Weights of a small mixture-of-experts language model, trained from scratch on English Wikipedia: 427M tokens.
Below are experts of layer 6 (counted from 0) of a mixture-of-experts language model. Rows are named router (the router's row for the expert), gate (a neuron's input weights, with its number), up (a neuron's input weights, with its number) and show model dimensions 0-127. Each number is 50 + 15 x the weight over its row's rms, rounded and kept within 0 to 99.
After each expert's rows: "gets" lists some tokens that make up at least twice as much of what it gets as of all text; "comes after" lists some tokens at least twice as common just before its tokens as in all text. This comes from a sample of Wikipedia text that the model never trained on. Tokens count by the router's weight.

# expert 37
router:32 55 54 72 55 37 66 70 77 47 34 80 26 54 78 39 31 49 51 37 59 74 30 51 53 49 64 33 61 29 48 26 69 35 38 73 53 71 54 65 64 25 54 49 42 25 42 48 63 43 59 50 57 68 47 43 14 46 34 38 25 63 41 49 56 62 28 26 33 62 52 45 30 69 47 34 42 37 27 32 67 49 52 81 18 42 48 44 56 54 40 38 23 39 52 52 88 53 36 74 40 44 43 42 49 51 62 89 53 61 58 53 31 45 67 33 43 49 51 49 32 65 59 55 37 54 44 62
gate1:61 75 63 62 41 42 48 69 47 34 86 44 62 43 65 49 41 61 74 61 51 75 46 57 49 66 58 29 42 66 42 25 51 52 21 19 76 77 38 28 39 48 62 34 47 42 43 36 48 58 70 55 23 54 28 49 25 31 33 74 49 46 53 79 61 51 39 55 54 59 51 41 52 69 43 33 44 55 60 19 78 60 62 59 49 42 70 30 73 35 41 44 45 40 58 46 36 37 30 35 24 43 62 67 57 40 51 55 85 28 29 53 55 51 62 60 53 43 64 49 52 37 26 52 71 22 67 65
up1:73 73 48 48 54 03 21 68 49 57 67 49 60 17 29 76 35 57 46 35 50 58 36 45 30 54 64 47 36 61 58 70 69 78 29 30 60 37 44 58 54 61 48 52 54 60 43 57 60 78 68 44 48 47 67 47 49 48 30 51 58 43 13 43 36 51 53 56 62 71 49 39 64 59 25 34 48 34 60 39 38 32 51 28 47 63 38 70 37 35 45 64 68 19 56 23 58 48 61 61 21 58 76 58 75 65 42 38 64 45 17 42 46 59 47 58 74 67 37 53 75 60 50 49 55 51 38 54
gets: " the", " The", " a", "The", " A", "the"
comes after: " of", ".", " with", " to", " by", ","

# expert 64
router:44 44 46 61 69 26 43 55 70 44 17 50 42 19 65 53 36 34 30 48 61 55 32 43 61 84 66 28 67 34 56 28 56 43 47 61 73 48 73 48 64 36 53 65 42 35 49 62 73 61 74 51 62 66 60 36 52 28 51 36 36 63 30 58 62 51 41 46 23 55 69 51 41 84 45 31 37 55 31 43 60 44 58 48 49 37 64 54 59 58 24 41 33 39 76 37 59 67 49 64 37 19 21 39 45 39 76 64 79 49 62 58 23 24 43 63 38 66 72 68 52 59 39 65 48 55 38 59
gate0:56 38 44 78 69 59 54 35 75 61 18 35 51 69 57 38 46 22 11 62 59 62 42 61 40 64 55 25 34 50 43 39 38 57 67 74 59 64 44 34 31 25 44 43 48 75 21 63 41 47 38 39 62 77 47 42 55 60 83 40 89 39 46 30 34 55 49 41 47 50 79 36 45 56 41 43 50 47 44 50 54 65 73 40 54 46 79 38 27 44 24 60 23 50 73 50 51 20 75 60 64 42 48 65 42 49 37 43 45 34 45 54 70 41 51 54 40 43 59 67 38 62 48 56 69 54 74 62
up0:69 30 57 25 63 39 49 50 15 71 43 36 62 53 30 40 47 62 42 41 37 38 25 40 34 46 43 28 42 36 59 72 63 45 67 50 36 64 69 47 61 46 61 31 73 44 65 50 42 52 42 75 32 58 55 41 65 36 34 75 69 51 64 60 61 79 36 52 58 50 46 41 42 45 61 84 23 38 43 42 49 45 58 42 48 52 40 45 74 25 50 67 43 57 39 62 70 51 91 63 50 60 36 28 71 53 49 36 42 31 99 59 53 51 50 56 56 72 39 29 66 57 47 39 64 44 33 13
gets: "'", " his", "s", " the", " their", " her"
comes after: "'", " of", " with", " his", " as", " for"

# expert 77
router:53 57 40 71 59 53 60 54 57 28 21 53 54 40 50 48 37 20 48 44 79 40 41 36 84 61 64 26 79 40 43 53 40 39 49 63 66 61 63 59 49 44 69 70 33 26 41 39 55 50 59 58 41 44 68 47 41 26 46 31 46 40 39 60 57 56 43 32 39 72 40 54 50 50 55 57 52 29 25 21 50 20 37 44 37 19 51 49 66 37 39 47 44 38 68 50 81 54 52 52 39 47 16 48 70 44 67 47 75 53 64 77 44 30 59 40 19 62 49 88 31 77 52 58 44 69 29 58
gate0:56 32 61 24 56 35 68 45 61 58 41 29 46 73 58 40 43 37 36 49 44 43 45 66 49 39 66 57 39 63 52 64 37 25 39 42 43 41 47 52 70 54 66 53 58 96 26 29 29 67 62 61 49 41 42 56 54 26 21 41 67 50 48 38 36 59 65 39 46 79 36 50 60 16 86 62 57 35 13 44 45 60 50 68 54 59 56 35 32 64 32 51 56 42 67 56 42 67 56 55 77 23 59 46 46 48 44 53 18 68 60 45 63 14 62 58 62 64 56 63 43 66 34 79 69 46 48 55
up0:40 42 73 67 33 66 49 67 47 50 38 27 50 52 58 26 45 44 65 54 76 48 34 50 76 61 98 29 41 59 57 52 34 50 49 05 44 44 30 57 75 16 68 48 74 38 65 43 22 43 48 61 54 23 25 65 62 40 47 43 57 49 54 53 52 42 73 23 60 41 44 67 57 49 59 66 07 52 45 37 58 42 43 46 64 43 51 48 45 30 49 49 48 33 68 50 65 63 67 74 42 23 46 69 54 52 42 59 21 32 47 53 39 63 38 54 39 58 59 61 60 40 65 68 70 53 69 58
gets: " 0", "0", "1", "3", "2", "4"
comes after: " |", "–", ".", ";", " (", ":"

# expert 74
router:49 57 51 78 58 49 43 91 63 52 32 56 29 30 70 50 21 27 19 31 71 54 46 50 67 46 76 39 58 39 30 54 56 49 24 66 61 59 64 50 83 20 53 61 39 25 48 57 66 57 61 46 57 50 50 50 43 46 51 44 35 71 58 48 62 65 48 23 41 55 44 29 40 60 50 16 49 44 48 39 52 47 42 65 21 46 67 51 49 66 30 52 26 33 74 50 69 61 48 58 36 42 38 35 45 40 55 58 61 78 41 64 29 35 77 44 21 48 63 75 41 56 72 76 44 57 49 56
gate0:70 71 52 25 64 50 40 54 57 71 39 38 71 03 29 54 43 19 60 71 48 52 68 41 65 45 54 31 54 47 62 57 61 45 56 64 70 62 47 43 62 22 55 41 91 52 53 43 68 63 46 77 45 43 61 47 49 33 48 49 51 75 38 44 75 63 20 26 65 37 65 69 31 44 50 20 43 57 67 65 69 41 52 32 32 58 65 23 55 73 26 34 51 40 28 36 60 43 53 69 53 53 48 26 36 69 49 45 50 52 51 55 51 31 52 46 21 29 60 47 61 52 60 68 29 47 64 47
up0:44 74 68 75 53 52 51 52 37 43 18 58 53 35 56 68 86 38 39 52 47 30 72 42 56 68 67 65 64 56 57 30 68 49 24 55 54 37 44 37 48 40 77 57 34 84 69 25 71 63 53 80 49 49 39 38 68 76 37 38 46 55 71 50 29 13 40 45 37 55 20 49 61 53 61 65 33 48 40 52 69 51 88 48 36 55 39 40 27 61 71 34 43 56 32 48 55 58 45 41 43 49 36 53 66 67 51 33 21 61 36 63 45 34 43 60 36 36 39 38 68 57 26 35 56 45 52 65
gets: " the", " a", " first", " League", " this", " final"
comes after: " in", " of", " at", " the", " for", " on"

# expert 65
router:64 54 12 56 49 40 55 46 65 35 22 69 40 44 64 26 50 30 59 28 68 47 49 48 80 59 58 14 57 40 39 52 70 36 30 48 64 63 66 62 53 41 56 67 25 41 41 44 60 60 60 55 42 67 46 33 47 33 35 23 48 59 34 66 63 64 40 54 50 53 53 44 45 61 61 48 29 30 12 41 63 33 43 60 41 41 56 55 68 67 38 45 41 51 78 50 56 48 58 67 37 19 37 27 50 37 76 59 74 73 72 52 57 46 64 51 11 41 63 57 40 79 44 64 41 65 27 64
gate0:48 57 39 70 59 62 48 53 48 52 36 65 65 41 61 41 56 38 25 57 75 50 55 34 51 55 53 70 44 55 65 80 90 44 32 30 49 44 74 41 48 38 55 62 45 83 36 56 41 54 49 89 40 50 35 30 62 43 29 50 11 82 38 62 48 44 53 26 65 68 45 68 55 30 51 19 30 27 24 45 41 55 62 65 25 59 62 44 41 52 43 58 58 42 61 53 38 42 50 45 56 33 47 85 71 40 50 53 31 72 55 49 38 79 23 43 32 35 55 38 39 75 51 55 41 46 64 49
up0:65 58 75 38 43 46 56 68 58 38 47 56 35 20 62 42 47 60 69 35 61 53 76 63 47 57 66 77 31 59 49 17 54 19 50 49 56 44 50 48 46 46 55 10 43 74 81 33 45 34 37 13 25 59 52 48 47 49 36 51 54 39 58 44 62 60 70 42 48 63 40 04 55 44 54 77 52 49 68 53 58 76 36 52 53 50 28 44 52 81 51 61 40 51 51 70 44 47 49 37 36 65 49 51 53 56 65 58 19 36 56 73 40 36 16 66 43 44 57 79 54 40 28 62 42 60 60 63
gets: " 1", " 2", " 3", " 4", " 6", " 5"
comes after: " |", ":", " (", ",", ";", " $"

# expert 23
router:46 46 44 74 71 38 50 65 69 45 37 57 49 54 73 47 33 39 52 12 72 71 38 42 58 83 69 40 66 39 24 41 69 44 39 59 71 69 71 66 72 43 61 67 21 49 45 53 56 66 65 48 56 62 65 45 39 42 42 40 27 60 33 67 66 63 29 45 31 56 59 44 34 43 71 38 33 36 30 33 55 18 37 55 22 25 59 56 74 58 37 42 27 42 57 45 72 54 66 73 36 48 51 38 57 40 59 58 60 66 65 70 42 36 59 41 39 43 55 74 42 69 63 52 42 73 26 64
gate1:18 70 27 61 45 45 50 19 59 58 54 19 38 57 45 75 39 35 29 40 47 45 72 69 59 34 61 36 51 56 27 62 79 32 41 42 58 75 56 53 39 38 75 60 43 78 52 39 53 55 43 79 27 47 57 52 64 35 44 63 51 61 46 39 80 38 54 36 35 78 41 32 46 22 60 47 64 60 54 36 40 42 68 75 62 59 57 47 54 40 29 49 41 22 51 32 63 76 46 47 60 55 30 55 62 70 74 56 57 75 25 42 57 70 41 37 52 44 73 45 23 50 24 62 52 39 51 59
up1:46 47 34 77 59 63 54 56 61 50 43 65 41 46 42 64 52 35 37 59 73 37 79 47 64 64 53 22 53 32 77 30 43 69 43 61 47 31 52 65 81 22 42 63 63 48 51 52 47 28 77 44 60 27 43 39 40 43 44 58 51 79 62 55 34 45 40 63 38 44 52 75 81 37 47 63 29 54 14 45 57 69 33 48 36 79 83 45 48 23 73 34 43 46 62 32 20 22 41 37 29 57 56 46 39 57 31 45 42 69 38 52 50 65 50 63 67 46 37 70 67 47 25 58 56 43 55 48
gets: " ", ".", " \"", " 0", " No", " 1"
comes after: " |", "|", ":", ";", " (", " -"

# expert 18
router:51 55 52 63 70 35 38 65 62 44 19 55 40 28 92 33 48 46 26 34 72 80 36 28 56 60 47 47 48 38 42 52 78 35 51 64 59 66 61 60 73 43 68 73 38 46 35 68 53 72 66 49 35 53 62 25 20 30 50 36 22 54 43 54 67 56 29 33 42 54 77 32 47 41 67 38 33 49 30 39 70 24 49 70 54 41 65 29 68 52 47 24 44 39 61 35 58 53 54 58 31 42 51 30 43 44 57 73 44 45 75 69 53 44 51 42 40 71 60 53 49 52 68 46 34 73 28 67
gate4:55 46 28 32 69 34 50 58 45 91 28 36 54 68 65 41 32 34 41 35 40 45 52 55 65 56 36 54 44 73 59 65 54 76 55 43 58 40 59 63 80 43 70 56 35 31 32 48 33 54 40 36 54 54 39 50 37 24 48 43 35 52 41 55 33 34 60 21 22 68 40 58 55 55 80 21 47 48 57 33 73 34 46 48 73 57 56 62 60 52 63 70 70 47 52 19 45 74 51 68 84 72 77 36 48 41 62 44 48 62 49 34 53 59 43 30 34 70 42 26 27 65 31 52 45 58 73 56
up4:45 69 79 59 81 42 22 07 29 51 50 53 31 63 82 64 64 43 41 76 57 51 31 53 31 68 44 47 54 38 66 60 57 36 28 61 25 53 46 51 35 58 64 79 18 40 69 60 36 58 60 41 51 59 39 49 33 54 18 57 52 56 48 68 34 44 61 25 49 55 51 35 37 70 41 68 46 62 59 33 32 37 29 30 26 53 67 34 54 55 67 43 60 35 57 75 50 51 48 69 73 45 49 58 61 47 56 40 40 48 61 52 66 43 42 51 43 32 72 39 41 84 44 39 62 82 44 40
gets: "\n\n", " \"", " (", " =", " '", " “"
comes after: ".", " =", "=", ")", "\"", " as"

# expert 78
router:40 60 27 63 76 39 69 64 73 32 37 65 35 53 81 26 30 41 39 43 53 68 38 38 44 54 55 36 62 42 46 45 59 37 43 65 75 40 61 46 50 27 67 83 31 52 50 63 50 65 43 53 49 66 47 39 32 41 34 28 20 74 54 61 78 77 38 30 09 66 55 44 55 52 83 42 42 17 42 20 73 50 51 53 22 16 55 54 55 62 44 42 55 41 56 43 59 76 50 59 50 48 56 29 42 31 51 66 52 63 45 69 26 45 46 46 47 52 54 56 40 66 60 58 36 49 53 62
gate0:38 43 46 75 21 40 54 57 87 66 36 69 48 57 56 48 30 31 52 58 43 31 26 51 37 32 49 63 47 35 66 54 30 55 48 52 63 60 48 59 24 66 32 28 72 55 55 59 43 17 26 29 64 41 39 36 58 52 45 45 61 32 43 21 57 35 46 61 71 80 36 50 29 57 44 41 68 74 46 57 60 56 58 58 62 64 55 49 55 21 75 50 55 57 50 36 63 19 50 31 30 45 38 76 64 66 49 52 61 51 74 43 66 68 27 59 51 66 59 61 24 34 72 42 44 45 70 82
up0:37 36 42 51 45 47 47 47 45 36 54 40 42 56 46 08 31 63 43 49 63 51 77 84 43 42 36 40 39 27 37 60 44 46 31 61 53 51 50 14 32 53 27 55 29 84 66 77 36 48 32 75 72 99 43 53 61 40 42 65 65 65 40 46 68 72 52 58 47 34 51 67 20 49 65 51 49 45 51 27 66 47 38 71 59 46 66 58 53 47 33 68 55 48 62 54 57 46 54 54 74 66 63 53 42 31 46 53 40 32 43 29 53 52 74 36 52 33 25 36 47 54 75 37 58 52 73 58
gets: ".", "=", "\"", " .", "?", "”"
comes after: "=", "\n\n", "s", "\"", ")", " season"